Below are experts of layer 7 (counted from 0) of a mixture-of-experts language model. Rows are named router (the router's row for the expert), up (a neuron's input weights, with its number) and show model dimensions 0-191. Each number is 500 + 50 x the weight over its row's rms, rounded and kept within 0 to 999. Numbers have three digits each.
After each expert's rows: a language model's description of what the expert responds to. This comes from a sample of Wikipedia text that the model never trained on.

# expert 25
router:551502468409555495573469464521456523456568435534460566493555522475500560428441517552539488416513502470570449444497613483540452487560547501558550471510452468542489602570450474474626508527526527537472530392488487576433468459429519451446472585582495522466405495460555486500614494516516457530533583482531448578428486488393484496511468626585557539499510675482440530459472518519545471534447411568521490435473643481484492542436452549445478497467495512466494422477506443497488464469541474471512530516513457495536461504529581491521455530414522457449570539479490450556473517525465593437
up0:523483407470603542441465574536578408505494523438555499444503585550463518494475516551507512513517474547575537423437479535613448468439563523508515535538529485665511484482500471463529498534579507493491627440500466478485534482494533436487553440508523468469503464505549545509482431474429535461471529542392519531524558464566479466466480449441458448459453435451475478535463556448441527488491462464567417491499437481429481401522548535518541462568525619536432486393448543523499490489457549456476579425606506519565476497447492579551529553402413439535477394519489523479551578500575537398
up1:480577500488535520598521475553441495470463477535497511477484530529548619487507455513506513553553473550468553432464484458606432529473494477504438437522498497507479526513603484481499550529518530484492442400497584511547493464461470356502590533515397432513424493480511452441353487431468512563527525560400492453495571450396405546484443499594471460490546537481591456463511501482550432467450433463550521523486533465544489501503497596437523458507479504431565521433402506456395472458491554438486424539549582523549573560574462529426524474571586428494534537574561575529465500500460539453
up2:487625573391490491461422514497519501525501490575474558483449557534421485458518512484495534465568523464414514429491528498526483495498645469426451495572444543472507521559577399551561391546560461495612627480562459427479473490574505485488498446452470447565485519472476551501529448542508484499502558484495514500577371474456491498557491520531534509598398572430474434475531490604581532527501500598500491526410460534515480436502439539468622465570519459476467409484497483509497458410496491455466587424474556483549463508492450554496415472430444473550550552503492528441475460507508533453
up3:479588531412465464543461481535495500443501445573525442480527449496577534468336513453473407617538456496488457495526447461481569498516535494449471462465436582487492479481498534471473491478510421538549565414509473465470440397545474488402526377536423522530415489405507521563538518539471523416491475573559581549493512549455486542530511497462489472494599569476482508477583472435538434519428592489550489504555557530531477557523509491509470436513527542501525561518512597408536555431519474428525460588481487452491454522484618532423480516439508505584536481463620451575460475463569580444
up4:505539448494430536497539510601464404466407494418517526504473475480541506451524476558464495506543495480503531466456470501551641442455557477466410352489667512490485545572545453472456492540460486477550477496570534441518531524477455462458471414496496586482500460491488500449542489532509456496535463432440519480422545545563594558483561536504555482597496400563474491382485457452463535559520558536575454476467424579466584499502523499532478524545444471540562567526464532430507561480502454522515457471511470532448470466518448599572450451580463553471516415460537433555498586410590417500
It responds to: Articles and possessives after verbs or prepositions in prose, such as traces its origin, the event's, his, their, could not.

# expert 27
router:500503460422538499517424518515418527461554450526418440504524480497505517400423527630514503374558597480556441467474579528560480529545531524578519439517439390554459497507400533486596586514490550522483565465490432611503484429506564460494517508497472546532479496473503513538567560495528451479530578470577429550453496457481432499490450580586573513503550555455489535505441517496493441579402479539543470510484593550536536509446457497456541468371500541522481457451391496504504535455575481461532480535473546455500492438502567540511526531355491495463587531498462416557426557474521574513
up34:436473469408402486557534485500473527505452516530508425540528472547484431486434555474514381476506471422477546493455557547555432425437507557533573499522506463520454504508576533562530483439484463553440530521482584529503434502507417435449535467545438608496546460396538482523402461414568476448469538526524478487495551439462467482518454562472526441507485533453605475427485516452503498545467516514506467523547508497448418577519435503574508606478595498427542499442585397515552455389555441457479446553500575505508533479509602517449522515526587529569502550421590519551476375505519535598
up35:514426540438487417487458535461577496461547501473443530428492616469637467506482537549486540516526490564394483532473485432418538535472393465512421454547585428441456492444540520442536478510508581567480495480502438569426508477525476499499495481535490445460507463543488500558515572489466477509616462487506506480511486519566421428596482541586532530475482531530404479518488493472509478484562613471519435579516467417419490548605420459552514473444483465447521540456566541572524486521425490554492519486513424454510420507463525481590443582582390519533660428499570513519480540480517488479
up36:476452533598440517513449571507486562459540509550548581427487549410492453498614491540506539481541566462495527542493497492520510537580442466482507556576447561494562431473522505475478479595461606580477596559433549489520594565491549448457606494522453473533476480602405504401468408465552470490437511542489489553509402534514579391560563487460538462570467481538504511529477490480429470435438553497420479520454430549489419424538488449434449461533448481540501441491532465513466444496454599488465527613568513512428469557457445502501490479543565511388484528566478429453498465459480553548
up37:473485454439500554487502462465468564474445556483445588450519521441531469455547479490508588469585496479528513527447620478506480584456486499604449527536615476510540479481571523477481538399391430571496547462472435533421493504479516494458495474473450562526527447428545526479474538536474463480440475521499515519477544514502362485404514529514542474453499481514519550519513577399469527472423462636496472555566516587438618459507485527332508508514439476480434464452578511547404458499580477565485558495550535534479503537516441562456467519562518483474558564651448512493437442470484484544
up38:439563396558509515496510520414576485483437589545526535496540473509404491460480588492535430507473428421398528462500429573475472570513508507472536542558434498531509531471519546501542519546536467446443467440529496541557549452478554558525479522540413494617456511512509619524480517486568447477380472450451503482582590509505442447504604465444539599570480450441481522448489575575543417460473480477509501485574538487423416464482567582525480437488524466484500539453469526512502596483631412526535407537544523558510502498531520554528594566484515423505447458438476394482547505504502456554
It responds to: Articles, numerals and quantifiers opening a noun phrase after a comma or period, such as only, first, two, most, a.

# expert 3
router:473517575469543405454455497494484520447577463568511497539491502486494530516496529527452554512410574487427475541490482562510560521368574541475489529555481478516467521546597606468521546468481605531504521478460397587459486487488548465558480530511481561567426320555515547522477578574497521570479573511466357482380426504497451470491468435586479509508522589486419561489443515538579600505463393471493489446575472475531459484478465546429468453499443563472517403515503532458540433511560449479509572517448509464477482496530582487507460524458577407534527523541482487474428535524509560493
up2:514536442563530551452465510498501551452536468550465554486531486572520599473432535486604554507588587508600454569408489507468500508519536556553521600561497550532531584413556542478460496512537478455536460560527500474469374494545518494500391520550503494471533510464517447384520420567485442503456446448584401523465487460494469515489469502529543460530476525589436551561538468459533516459570570588527449504488448490486418403517468456583482483500471435520482514482512539481435479543523505455463456524566472587472495450421520471454445508410363573554483483399561555445510430530521492367
up3:495486493575446529514461492502506533446476560478536480478473452449499531464581525519467564454456522415509600521486471497558450479541516540459542527518490496508374563495491516502539521502516418567551509522417485585410461590451478506513442462514506433451435440474579479441564542471527411453498555627580568543453442417452539544564584446377486522494551433589407562541460496469506534554447409465480523507497450516516424465383489600503513497514468475458418373503453494551547660583572495533516500483478450495460476526486581475574528509446503428441524528528481549551491491484558489521
up4:548454460450494453365473507521490538491398473530563467510472556505597505454542478462521391459458547495550421565483491478485629506530527580506515483544494457489455556646531498518534450566505501498554517433437618459441475508570571491439393539431535535430494504477528517538507520554587552531419523505565557502472548553528506407487463501555476557412532541540578507524421444549596450546497542477497477459482550530595530469441445509450516398480520531434398410577475481541469420537578491516498461397553456513481520447559470465509471529427459495432460551430531509466495529433506510517
up5:477553390527530533440453532523491449471515438560403500513504486413481527482446580419534399529484496488610498443477512433488503522450421473501511576462528484503532528551512546512532471623487540432507501519440511497476573447459487446518555571382471567527523579492551448492439601544531439519449443482535486521494464529499564502553510507442598467643490545516572509542482491493548525462480433528597541507489534494523533549481570566463571487476628424537433475440500467496557473508554325544472553479572505454438414472458382513487482426502529422488487508517564460509458410492488492535
up6:466501488497435503460524416547507490417538434492467493583453512474435472496532573501440538497513418568574592564555499449492530358519533540539415438531431453456450609467448401518496506440518513578588493556502482479496500463532432543429562583489495433600531522609631425428517548474550514430559471557525514465514454477412473521491501584514520514389563553497558463506496439489558481454479541554521528526507567506428526511568534518488444535528479584512502460504492530537500586417493513544424422521492557490526537544479450521576484546396472397415453535553524441456514459458499511560
It responds to: Continuation word pieces in the middle or end of longer words, often Latinate endings, such as -iving, -ement, -ir, -ance.

# expert 7
router:578378491509515510616523552555412542512544463553497494525545445503499515492515528566509469444512471441501453469492524469537540518548549545587543530551517502534435494584431522441617484555470519528526458411516496509447485477439587450511490513489464525452501524554524579580520466559603557493567481505477384504447473473447516506457363596511500528492582520436512536416518517320515490431411412480520442476506559528480444446487499464482489557534488527535549492431425459519491449468526479349519543512457500435580498429524459533515532533503492521463529557575473510557450518567359502533
up0:485425479499572491478510472467522546514463544401563502524481524504495632448520456538484464482522425409505552609595477481494554463504526512530479548506566458497467495478538451513570557494446595521495548527509573416403421482533445579566488483542437432498410433492573521526408398515453581445536587547590422585539500437506523428498501480526443506478440556488463527478509521486575434468503433540459556426495537449577425427544542560562532460497592456532462532464455460423476488605540434455490581520481539519526414451494486422492562511505551483501484519516525368507526448520445422533
up1:488505603511507404604526465485575483534502531554441557543400482475499450474527510567384543516541499505455321554460527502471475478521533456439486453533509531475493500470515502534603457551479531519521439591472547565531531518457539535571447485508401511464528493435560550458565567485454437469505562565632519368461520609421451501470503494534461560552477563497506485501482542515425514464457634438524596538488571485483432470530500503503431442455575536557421474471583499447494432559519455493463467493454456439561526515555473515485578542489477533523443475547508371491442511534519511523
up2:533496532477356552537494461553487496448615471550562593443436539426547518468381525540536475488459512591491499492420494457482455461487589557546494477642508522423497476543441518440580537516375506467479511488503478511490454445464531474547469567534465521416546576592590560620464525497567573501452463460419451499452586459544483514455484468542543485539572582536508476419439490524561474570487503503495475529380503492520498508401514553376403564579479488542474496516518535467534530477500548500461524548519568465494518429508464486535549555489558456504501516467438428510422547539451501447
up3:550428480487455477535496558564508541463496383479504527521477484576482510561510521527554460500498532469443475452539463503615603573559507425434355527531575396467462484468546466509364458515456453565490468485548449412496420483500497495480568443526449615594493468447526602455490530509605430511641494529477479510491504492444489511561479457530550543540460510499514517481488476490446482492469529545505415574477358483502588457555532421495481521494493528509472466428508520456477404568474416409549480533529531525391602503433447458458420504549506530483542537514548513527534499493500529579
up4:494433593523567541427426473507407519518495511502455564486482453553466588489573500492578572500554562585558475478473482483575475512487566487500521445545506486583468551485429532553562517598431375564465465414479528418516453493535532467584436465485487488537482502533434537437409478512529501509600494536528434582457503475526473399564487550493500538397533528507558528540405427453639494589512491520500600424486491414556450503497455467395498525443454538472547490481499471497444537509573484484628429479465528410496497448453507509519583482443506447541536518495535538472447582441457453491
It responds to: Capital letters inside acronyms and codes, often broadcaster or club abbreviations such as UTV, NTV, IFK, NBL, ATV.

# expert 39
router:573434544497573484562457536504473544526543465550416481591517419549484544463529507567439490442468473437527563484457498512502517513407585523482493573507533520515471541515487603393591466553462507503482533413499528550466484482456621400508422480449422525520495448512517581580506448464491493533560469527491421519421502506433513540496411527482536501504457595457456527408557538388501499478452464503516471430549528491489429498486476492491515536544473521504547452381470479489546444505554437370556580475470487468556482467572430553510580532496532529529500531604514525512455539645339513510
up1:525413614431499457507549527527497535509408483451495422539519511508408458350529514479493588482635444510478453460478471551449474471513570604487551517505471503530468574553489500463461493577494565514465454444459434535553569524513550517462519533423397512522531479503568566516526420488464530542444411496498513507476570530477494426560503442581375519497456417454525636478481580560395464537530467533390536453546576495417470494486474551527529587499555456542569450483516386512496521511557482494506554502494526581555460445512429488512451501499476456486497524490543512495421476527576515597
up2:578414557443537519505431510551492486490552547516477528542442421515478436513485539482494481512422497476496604508454509530510496381465536453599520392505494518525530542578516477557552477635600504471458460431405500597484421527545503444532455481527481524641486556462469476515513397480408536487532425502419512495486582512432465590486525488360503516565511579553406504479455469481598467466422566496535559504552498498463496416574487490507498519536515456494473482522443484459507557445499487438634557569499537539435457442443501543554544477493482489561457609562470449444484482513524529486
up3:524533478475494407516506538445526576531556533517411471513489528503512467436495583532463540527493480425530508509518461582546509514353535536519460516506420415526448517532499573460447412552522645567540418390478495571477598526520535463546541543424426494534535458533531504467459505540463542455684452547577519531596526468515457506529511603479508426469519532390477487485581557545490501447572474503566489461456536475532489465484584492363450415439533528444444504458591549474470500495565476515555472518499497572424503527425446510509507538544534519441474490499443565415512498496496454465
up4:461522567509512431440445591516458511467533505466551493553517525398512556495469515532500541447596429507559469478521557556424538564511545581521480413526475498465413509524447471523505457503405463489454454484492478452480564443507504467579596540506552473506440496512515466461553523479566451473571561471571534476455505543400543491528545384459525448600505483491520591504370513558535521398535527441640548419523493552536488444541513504556449512516522512521510452457578524482436413484458494419554464543429511380565532458467504539508527608497428569552482404525458546453394456550468518563
up5:436528627531554512567470500550404529522558504489537517501569472518378464553509445525540526562517505564487566494448414451441517447566490536454451460397557502531435499526470474515554496532551624578543399487506449489462473478504523537510580483588573568545393503511531518462578535431488531625606588505478477496441506539526448583565517451518476508570399525517493490436482465497439581542477501449507416470471448478434466439415548521468477479563498496507583527466470467485476392490459467480578505538470544432467517555463466475489459520505398534523506447497639488507563434570469509471
It responds to: Single capital letters and digits inside acronyms, model names and abbreviations, such as AD, EP, CD, C3, initials.

# expert 35
router:596434480470486428515420569574420478462493453524466500633522485490536564516490498519482591393427542459552496508430540508502579500564481519541512458527574440522468472490491456461670444489512550561531619506579476447449459464427520406484432545554472553514469516427578518555497452597531479503542528456450462556482424430504444557479463562584544490476450546428469522493548548465465474506523530560487386478527501503529512472487497550480458522422421499558498447435499482461510457466501444504585590531449547405541460513520479515500520615564529542375503547520527470568440540562456493522
up0:574518555543469437508396457581518511525583469504466509474469475506623423554548559465530496420495476489489418521404483508612514490443432553519509415557478437538504447445531589477422445456389373563607520545441512517501465491546470497527527432513547522483540502472451551482505525505426512516509451547405522489477440565503510487553516387475555542475478492511514555553615601457519493443477544514407526511530463419493504631446497565414476534554563508417547456548415535463476375454517513515475498532518516549547544436536484510488578492479487405469514479497468566457515505482439566484
up1:437462570556559481528525495459475603490464520513522462545449450482516484497511508394436622562551481473477460523568552480448427596480557538549474518508444434539504494571523554480532524460467439545445549373503425585443487510506457501438507501596577475556517433491498516534450556524496486443516531487625529425447519442553537473508436511526459465472480571564483514532493495525492475455371486600547472539586483514393467552512546500493518521434452371475429565499556414536577431433551454462507464480497520608541444464606480513516552529487457638554485489495453494429477501530493458438
up2:448447442607556476557519423546471608455637531476500459462417481452434559456512480500455452508492545484538514544512460528516430484482508523487493490563397636536451525483492488503407606557496489515528482438504554512474512548500440518423550482560472488481511517547423602457514366474485470589517497482436484543525557551495548453463453408478457489565556439501491486409570561437513630457518578497461567515572500474482427501489465446519480451519494510540507431491445427458490499477522552522510446477517564601497544467496487536538441465460509469515558431472459476491495589513658406582
up3:558444563572558570551499502498449486457499463507442488475416477546429462510528442451431503568498447399539544574517458513510410437495550497527518532546517611552457525520485530553569485509500455482481521468495471539519589545488456505458510517506553567476439452469592475580450529459539486582380492443413540403521491554486509440530486393428442365459461524514480539455604557454499490458508462588513605415434493455511534443540399584466570491539524540479572510516550539488498534488601467504515447497476460619595502578474459440474558471466480487539549517580520529464465505490581592512
up4:437490605498476492469454487483497527418514487474478455446459497603502389458509512422445534568458523491471506525539439495494476541481466552599479507500570433536413516565453572520509473528470436526563456583389534564633537556497435570461555491427574560497502503440464517455554439468472496547479433525531525517542483507526566550547480512486548560543418531488552487463469453454466538519504525572451594539554593468362479579574484475576469473526422531518506530412498457480485480532569379469527542484474495518514436470429480495589486513446581513486551358481504397516439550448572465543
It responds to: Pipes, semicolons, commas and bullets separating fields inside table rows or lists, often after a name, as in Rose Bowl; Pasadena or Jose Duarte | TKO.

# expert 43
router:618427476538493452480514504567471516452497478514456471573527484575524506383471499454445557541484572421495457475526508566430549467455548527494636518473518433538431532541532583482505364516525638502517466476459433562516503484513574487535513483502467496538529481479511503553468522496458461506525540437498546465446463495511524541437409511481507484586571556462451519482518498470539565483419478515485492388554489531571473458428494547446526425447484597415483484450318536470495497486596446463548581567482451507492502437467558488558576527432496566474494539669532460522511504493428531539
up0:535428555574486466480465439497501574464442437500456480563474506411525492410397452512570499547459448607411439494487529476529514523456545596527593514469539441465415561553442515593477501562489580520615588439540540534524563592456461568490463508509511498483506456508454499540502453545425504484421466455456476480436439543479480482482513519499524552468548459555533399516485573457491488462491495553491515468516517491563496468492553525531453477485531464547620487433503539504422496473550460527542522396493497390449550488486459422448553465686594510422520489594455546555540508457423458535
up1:354518432542451511543613527581523524516591387487587490580558502490519537455440609525435484600427421474476468515564476514527492504436543482530573523423533546507479539501365471452490453491506506581384384534445462517567542475422468539515501447454510527481483504485454553607538523451534519486583490474512608528474501446570428479498480563484521478480534436419532538517559438530510434536457491493524405559483484446512491416482473609421530463410513481467512468485469461462450545544495406417566495518458476548519535475472518487560510515489491478495534527498514559464596496559517604501
up2:539404511509546553519529428475467442506445530381518456450464548431492514567449530577476508570559490450572587451516466612487576469416588423455535579531566463503462438499545528507503483501541530536491525559514449442536447466453497470469403548462491555536553546541393491500426526500529483526499479563495545502505475521542392489415478553489592556548496529523485466421524473515490556534494428481611524575565502484476468522539557444472408505561549530581443466483409458409550476629490498367487653492487524558460443445498459412531503473512511436513550513566489498487569493505493535484
up3:516469499489553530397514536583412546483634464540460482525467563518461491480642474487488455532526452473583490451490576473458537404495517593550572504441445454511450457484503445485509488597424539489553444424503607559518544565494516452553528447532479467492594453537566567521584524474554488554503514486553581499506446479402423485551487446500379424441444477531525543491452487548479518489468516557509409477456551481559459530409477429546514517425601507472514490452411550481555455532472514546594483509488610546431487543503542518495549499416532435447563446453514573516543522409485506513
up4:446458598441441547434474549505486524495497427447367466432502447469440531463467457488476437539483492441480426473519539412497390456495454445448509535630519485490472478509462567559599567515524584452578370568524546511529577438492485589448479443426474566520486499539576482505491486477377481593480532483533461553482527530588540556456511447521456536490495605518549478481542550521450488591534464476456465515522519446442505556481487475513457504478444532527599522571566551504494430552474482477493612445469473582526496461597430466476512480385448487477501587548553492560465563522524464545
It responds to: Middle stems of common words followed by suffixes, such as self-importance, unimportant, always, vegetables, confirmed, evil.

# expert 24
router:507469509495556521516513540547536506477566444467462476471471371484484500511465488478459609550463492535531498521495529508468515478518515533543578470559424490571517553490486610484563444549555600538504539531517447571481449468513529500500504471445484505506407386500538477520513567545521427649502505506565460411435398489511520494461439489572465595486489524493397531492491522468507499573475393549576434485483569461521450503482475524393447433519525619466501477499456482442512481440515475477623517549426449465481470520546636496618557591439569436430479491559486385569475484501523524439
up0:479406487486508522584447538519547486405495489554519512466506615442469533551542482548538468517349423471544562553456500613441469487463489465547524552466506477539516515445520548505528405490479499498535496557483504564591458489514506486483453474429505595527469621541493520444432516448505453515507440394448480466518435425469458440580486558516500448469501469533520572445587538479515537459489480427455471505477550523585542527537490589456519506589488530448449475511470464532618492520428564461517502453468519418614579457456582507531397421528476437538450637556522615487439540515495483484
up1:499495490383392539506458504482480535483516466507482482480483546592491375586543458497478514518425381492520523447406459566563435469549539499512591491548489476491515506536477395474526491511490550480470466454479499547516501543450642444449461505528559518571498490454511536460563517482488442329538607543583529471549511518428426491461517484424556529483573455520555469508436532435420519491445491441544531520443562493490600506469403519417468487435537518582563539533486527520599532521463506583443419497473460582491570522534528502474535449538559560516502475433510476549544532515532569628
up2:528534397493560449537507453599542565521464442475451573524470604660438482549516458555513557484512552587409467473485565505509431454516412545428454539438517466396569466435565505520462543518462467487543543515504483464486483534400523469560478517551471497506555541493427507601484505487490549516493527470439410491445549414402504505553459523460471538530459498463452484491519517548467500477465591518448478442425519547426442479471595396517498458431444413500480491556531531537477570473492459494574469504387530468543559538552491357519513638479435539475578502521563544512512500543530527478
up3:560463594521463544538417373577476484511449433582533554473497515487456522525554468466516495452508499541470502523432488505458589472571494521485540507517541484487467517560472468535566457442552467517496478444470478592524484533519648475547508524527594491486436578512430484582544529450567515564478549440461573508589486523573446430483503389617513487501454487448488562401588529462522480532479555432429384392540491554489406472508462470477481568521521484466559543541480615487429532367455509532567500451471476567528521417452466427524420419444444489496443458489481486526538518443494491497
up4:500495522421458521589534478537559470555511497430524412494532431523473474484446542466541493589449549555456380534426510463441511505502503546519446514469471485510476465512554492512589460543543561500512497403515494494595441482519509513458555413475442608576460544542582474466485575504561540561449508539396545476504489509574394512533405516404536559462497538402503622467560508513455589553560424531553427445556537442517450537490526520380472505518494475497525483443531469543494472542607416409548542465522516479450550487422464524577494570395498466603471505479459520465496389537518516502
It responds to: Word-final suffixes forming abstract nouns and adjectives such as -ative, -ive, -ional, -ility, as in altern-ative, incent-ive, unopp-osed.

# expert 57
router:542518541450592517529478506567488528433558488457462527492544424412453493437471502489419548512451521521434445497450530583494560514417473522564561497519424420529483508518486599491552418497517526511453599505512480570535474482486481506481433510530457537532492410395562471605468541543515375460481632507549522586428471465494359537540443568608510474462489594532473535491486545458536460516475478608567476512546530487531411486523509541439466450438457587461538476476523462463525517490571454509483542590486543514544446510541524452464507557433537447418601552474535483528417515542460620470
up0:479494573585512531544489463475588479457453497518521425518549470540517518464489523493542435444424476416527456506581425515457400502464491504400469489552596429558544524603485477488521545536440477413531558431570516532481451530499496570561559604457538447391470494517448484472486478483349393548442478555519488447527472527586553477446537479499457553580546485579519445508442582452508508508431416561476590499577492538500512545479466559502492517546549507523451522602479461472456531497464517521537549497506483605472490504549495574603494535476505446446496425524536497517376446399569507404
up1:511478424486493385396589490569560487498503664505498491490481502470506482496519598542538587543478479431513633436557457461544531461498434545538473504468479466509461492445526438428484512557475485538464555486414544534453492486577438423458443486560492507489436558567498463562487464489520560543468439624449602543496496448418488550492496575441569549562541433449426414478577488507512426510459452571460500606477583555518457584483511422570507454514524413477460551530484552470482569623447444495474589551433482502481456529559475502517468486495514540469447514541580480527492538525514546508
up2:453453486509407536449519478567403564517510485495473465480574507482487445395510524459485504614584528491505443581446490610506542587443445553538559478478518479482476472474440536509440522508401491505480465524547503463587423535504474537644468642460467462562522514501498464498454471408529489437428557575573547547386475513502522496517485512560487499467496549441582567415513517487520489449483550527567501516523431608584555504460517470404457591488445565472599575514489460514500486419511495533433513504473474486600441528553542524539474474522497525444547580407489431455545534472597457491
up3:496493539499627481537512442544521510458497394503356541473443465529523507447508411488464552470477525465586540498501408411484471537496461493483561535515484564394539551443546479508500531495512506532519484558560485473508621452537576534440408489478471515600451486463523589511484513475443473513560487565535449494579496462486482478549420479547527444427501474575522543465518475517492479534525544472457415499584448558529437543528486511497548555499455580469495496466534528581524412473391444442503526548395588473578470560465497427461372507472595523420467471589609481480420453464438583489
up4:491497546526551406441523584475589544450446560514430498448549489530387422553402556506463491493446512524399475473442512509528460515540456505491540538565526509550409463521577519530528523535503564521561476513471586471515646508460488512478493412548626464478553471537431502471436582448529482505449517488528471558459514566520560487460481530455490510523609497599524564503538587499458523527513503493475527468525524489459445420506466508451400508479533468577474499354572497611494502470523420545490598486417513544525446515511465481522541454393370475446593514492522420494498486534454429441
It responds to: Commas, that, and -ing forms after verbs of saying or believing, such as believing, stated, told ... that.

# expert 60
router:587481464483480550561455533484489563443584471574504501594562461522523540492534517551480438506460521428548547436518487517508543389456483543480512520547504479466456536520503501404503521599564495477512559440499523551421420464496520450414408476534397561508463505503507511476519492520527440502525516516499506534469460475411560545513378558481521599492503542555408467405468513387493472528475477522547441456542541495549409446487452475483568536494428474551496498422441447490592434490575453373550510496485434461606514424574492500475500508496468535523468539678477511508566565629448540519
up1:464570492428606483467405517530564519522576564586453507406532501519503525513489434524604538563577470495461469573452552478490445432428482537588557403459574448460520454493429502526573519424543483503500519415587449494418523563530434499567490549459521437430490550402496535493484532503464450545517498623438524414496511522581482474513525488500466429521499517538551511517536456511442461476458512465563520537470517593474511548477493440419573439499513458545437478571549423605514434399523529451573581507474488434489462477543594479458559596464534495518481532441516457514573529474468510376
up2:584399534520441487558491524455542539565502562507494570531502438504523435539559451513482443481573470508535469544394475519383506482484540494501454574490423582583531556502504500533604590431442562480440415429493480471404494474481470430518510508360396489554451511444505469454492433508558504541493486527451461460500540558516469488524462519557613417521525476483507479463556447436406471515531582448484479453533547411461514517533362534478473523399475478568607409468512505551454468404534502515583562451474559514573568506521428523570492545542508523516517559455462499530440536536528470547
up3:452543501490586515528473566501490536432449606534523469478409555536484456491445511484502443525430542586567476436542544424531436566412468556505618441490406453526522434440474496497593506553523462496609527446479512546565584500537436578524475473565588536503508447412527533533533541495570509562503554416493476515541463501558451457587473509495546496609470408467437434502507543431470539569378453515528581490479569510597454479565425474496501472419487517493505544529474471480537516342516480437530534476435498516412450442484463471444474479522480498517505481611453591510480498433515493489
up4:407599409526438444565386591548485446458512518583508570532500518525516465403481532430425511493551486565572463514423469553631553451501473455547446472570455479525557475617525549428513436442454484582502543487500473541508457538441501497549550447524554441489498457529492465555459434388541474409571425498564467523497530567517458553635480503535514529459535535411501534490464462501510515552463534539482514393464454502439531438470499519510461563492503578607547456482473486521512514516562587426543457544454588475582495423494424536489501467429411509550452548509480466470512518498509443449
up5:538465401471545508485464479566498470573474469439485517542488595538450513477494474595472452416522479525528484482544514564494567433502490481545533469565476497556530440447474420506544461565377530493451499520491550568420538525455517571450411470474458607524603441471529507535499493477495397611544469464530576459434520385570420562507545514526409443581494482548523453499500470453480487444463492594521510481545457461568451464508516632516475503460454537383485402584498534492426547508516561505492439408457575522615477527522582571459570549512434513546503488539525499593503530532464539521
It responds to: Digits in years within parentheses and capital letters in abbreviations and degrees, such as MA, LLB, SPD, CE, (1368).

# expert 9
router:592471548506517414507524516554524499461618458489537461564496469485542481517482598490344572506472463414534499473566497530455529512510511518507568450499522412532406580571556565542475370545524551565490505458498447472538438455454563443566566528519477507509493474486484468497494434529621456503554535519506450481498408541477531534415451443465564564531517484504427554467504485428548581495476521494601529468515539597526478457490442502408518427514475577455483481408366526540505442429527480429551518465510485482512413517522533544543538504438529515560486454615512477533419536538438585411
up1:533468501548591564577468565503470465513420504522408463473579437586537445580500616527487474457480510496490481611531547507552547399504536529521485451415529477526569394544496516499508511612420414516428447527502376594515502479507495532505534419596447520503528458437582518453471508496509520427519560463551498471449524475485535452519520507474512576543606475498362466451515518489471463417454589553497572411486471501504539412590454558557460445428505564574465481468467548495447540471430486487414450485490519535534472437469556457465475535469533481484507540516587439433430559472511514550
up2:511505534455459442424535523403505557529451468498551510494492426471461407517454478491473572454418477544534421583579566491520359442455504453386545511436465584534496510540494491497496428547563578388487485523514464481496577461481555601474466572609514573384543547612535504499461464523524529587463536497488492529492531555532498505485574479537539509505488516528445484428433519547427491526505484529493422511564512516404390450477438564469406517528497496584461554459563564493505458428551491588551506535502557440483534531442490436454511570472518458516570518515536512474549443550526489357
up3:616579494511347498406479538432498468484558467505557490583551520515504517566448504566488569440493515480390527546555520454525513444421523527498387541400570441558534428493420522524511467463452467451472478482539510567474502435526474559509541552498508486495498493430566583529507422399543544472516513436480445477472514484493596594515484463548434371559529524505394571503462497486491469425436496446463534452536510511513579544419572557503575476506508587404480496484477501541555523542593513432498565498559408499540477508491482507431590462510575487531536562470539437522496423467437467552
up4:395516515477476499484455460566541522584444508475489565546511419508479506519492437564487441459472558409469548480480474526482515405439467489464507437581527522456466490471479506457417537377471516504590526536492458400465401456448485623441484457528439527562515537474582420498527482551487474533489516528602537462493491553433528535548609545508498567573503529500452494534420592559565395557569547531459545490571486392397461517511467568490491515450590449545450456529537548414533480556529554582537514576483474467437437546409548468548556432484545499492546494563502426501485520420493557448
up5:412541518458538550404517561557546472424578583492477439519396398506467522495514486476475521485487579468529433380514482534457508482492492486437445474487543492490415445562530568562440445444495514431594519511554469520477528527575462463462506537540365472473482443446510477498408474416460514419553577501564530495514436451486514423429500474520500522453444537556492534508549516447540394501496411588518532494594599485461488527526482535476515579386484485506490498495558546469398492534547453472574522539532505510486404502481513564556542580560507500546484486465483395417462513481555586634
It responds to: Inner word pieces in common and foreign words, such as un in volunteer, ook in overlooking, ut in Complutense, plus some noun stems like book or fund.

# expert 61
router:536474475449514396537410503530453490467499426515548526573535508545491555514447482566529560408430540436545478483472552536480552517521497496555488469475611469492473501537483480447667447472554530542524592391514503515462479444510519428434463514533483568501488518433638495595526492552531462543558513446560443577500464441490438577473427525643547527460442552474481564512553530480475474533464502505504415510523521530519517475524480516496495565420443509529460463424481469413576426466490458472593585549462551383523456506526520513473479581561535481365543510457566460553433586528476485525
up0:534504528521343515472581541424479470534526457561486501460491516439479431423497621439492462534513459476434512580531517518373508558478571475561440430548561525515529578416512527499497509516523422491424541601543560440424463509516452543471544487502510520452483560467502482528532496473512487480459383548498452574506430523437480508607646440513547593567499522432503436460443455435507536484521548542524507488532564548488403581472460572428510499485449561505543498587552588521484498542536487559533511475562586474431482507496497529521540453556512440555530508475517469483476456544641467400
up1:573404487477434521521523553490493477469486451523547522426473359433502479438568499472402524558492498435475510477514446624464504490495478517528567619451447597506464452475441472497426521499403450583542555454501488501473482492452447386540490531525475522516493553524531493545445505494493477576587378478434518466541495503535497472411473474594595612498511490464470480539439500544609461533449497512436507512439542567503449568540493521482500536429479491483534493558496516473539541548509525479475539507553548577551495446638476458508459448498401620505516485524522495589466371594538465562
up2:541505504498508427601562586459533445467498462462556545511536501463471549586463454546537487415447512498537545513504520483435542408428479546493533505378492536554536457523601502501580438464542483585545443520442489457545485457494518473404434525637428512524483526431510505497558497554464435561534444543557480566549466401523525562397479551582558560481475475424480621493506506610441498525518501477507447491536425418540458479454474567393442473407503469518475473471583475419559524533485468504508580514501450495544480501601486568519495606534474523444419454505422429507495567533558504505
up3:481572498466523566551435512516577474542567509520446484489508527498513384525575434447379494494579595490453504537459515482451570523508421529536426550544383471502499532379479565484502493447481382532562476526480597481460411416517557523499477478459561509553408565575533452531536548528506514452482501545460530423504532492396569461576544434529539472470539500520437512501414534523525486486459566508407467527498473535458558486518454458475461507526461491524479442541454473562472520502559437516388468491553602572487453541559502441445499576529417461605496524564465438430519570616430520504
up4:491436492575536504452524507533419451483397434476536421460481457566481497466463489454456541481488596468499557539407380593456582504542469536569493574615525448518442487550417575497478483560473507508526449536444500502537525453517574455492558509456509493456523463443482487481459473478460493456523479522504520504556612552597482457550464523422525504475489426440475516526530506472517440444548508414417476598468539481531447550551508537524413537448507573433574511435395597411531461473519597499477424530467627499503522488499532525580546513501584376503518444503536408513452520460607525537
It responds to: And, commas, parentheses and pipes joining names in lists and tables, such as Bach, and; Fuller and; Rotterdam and.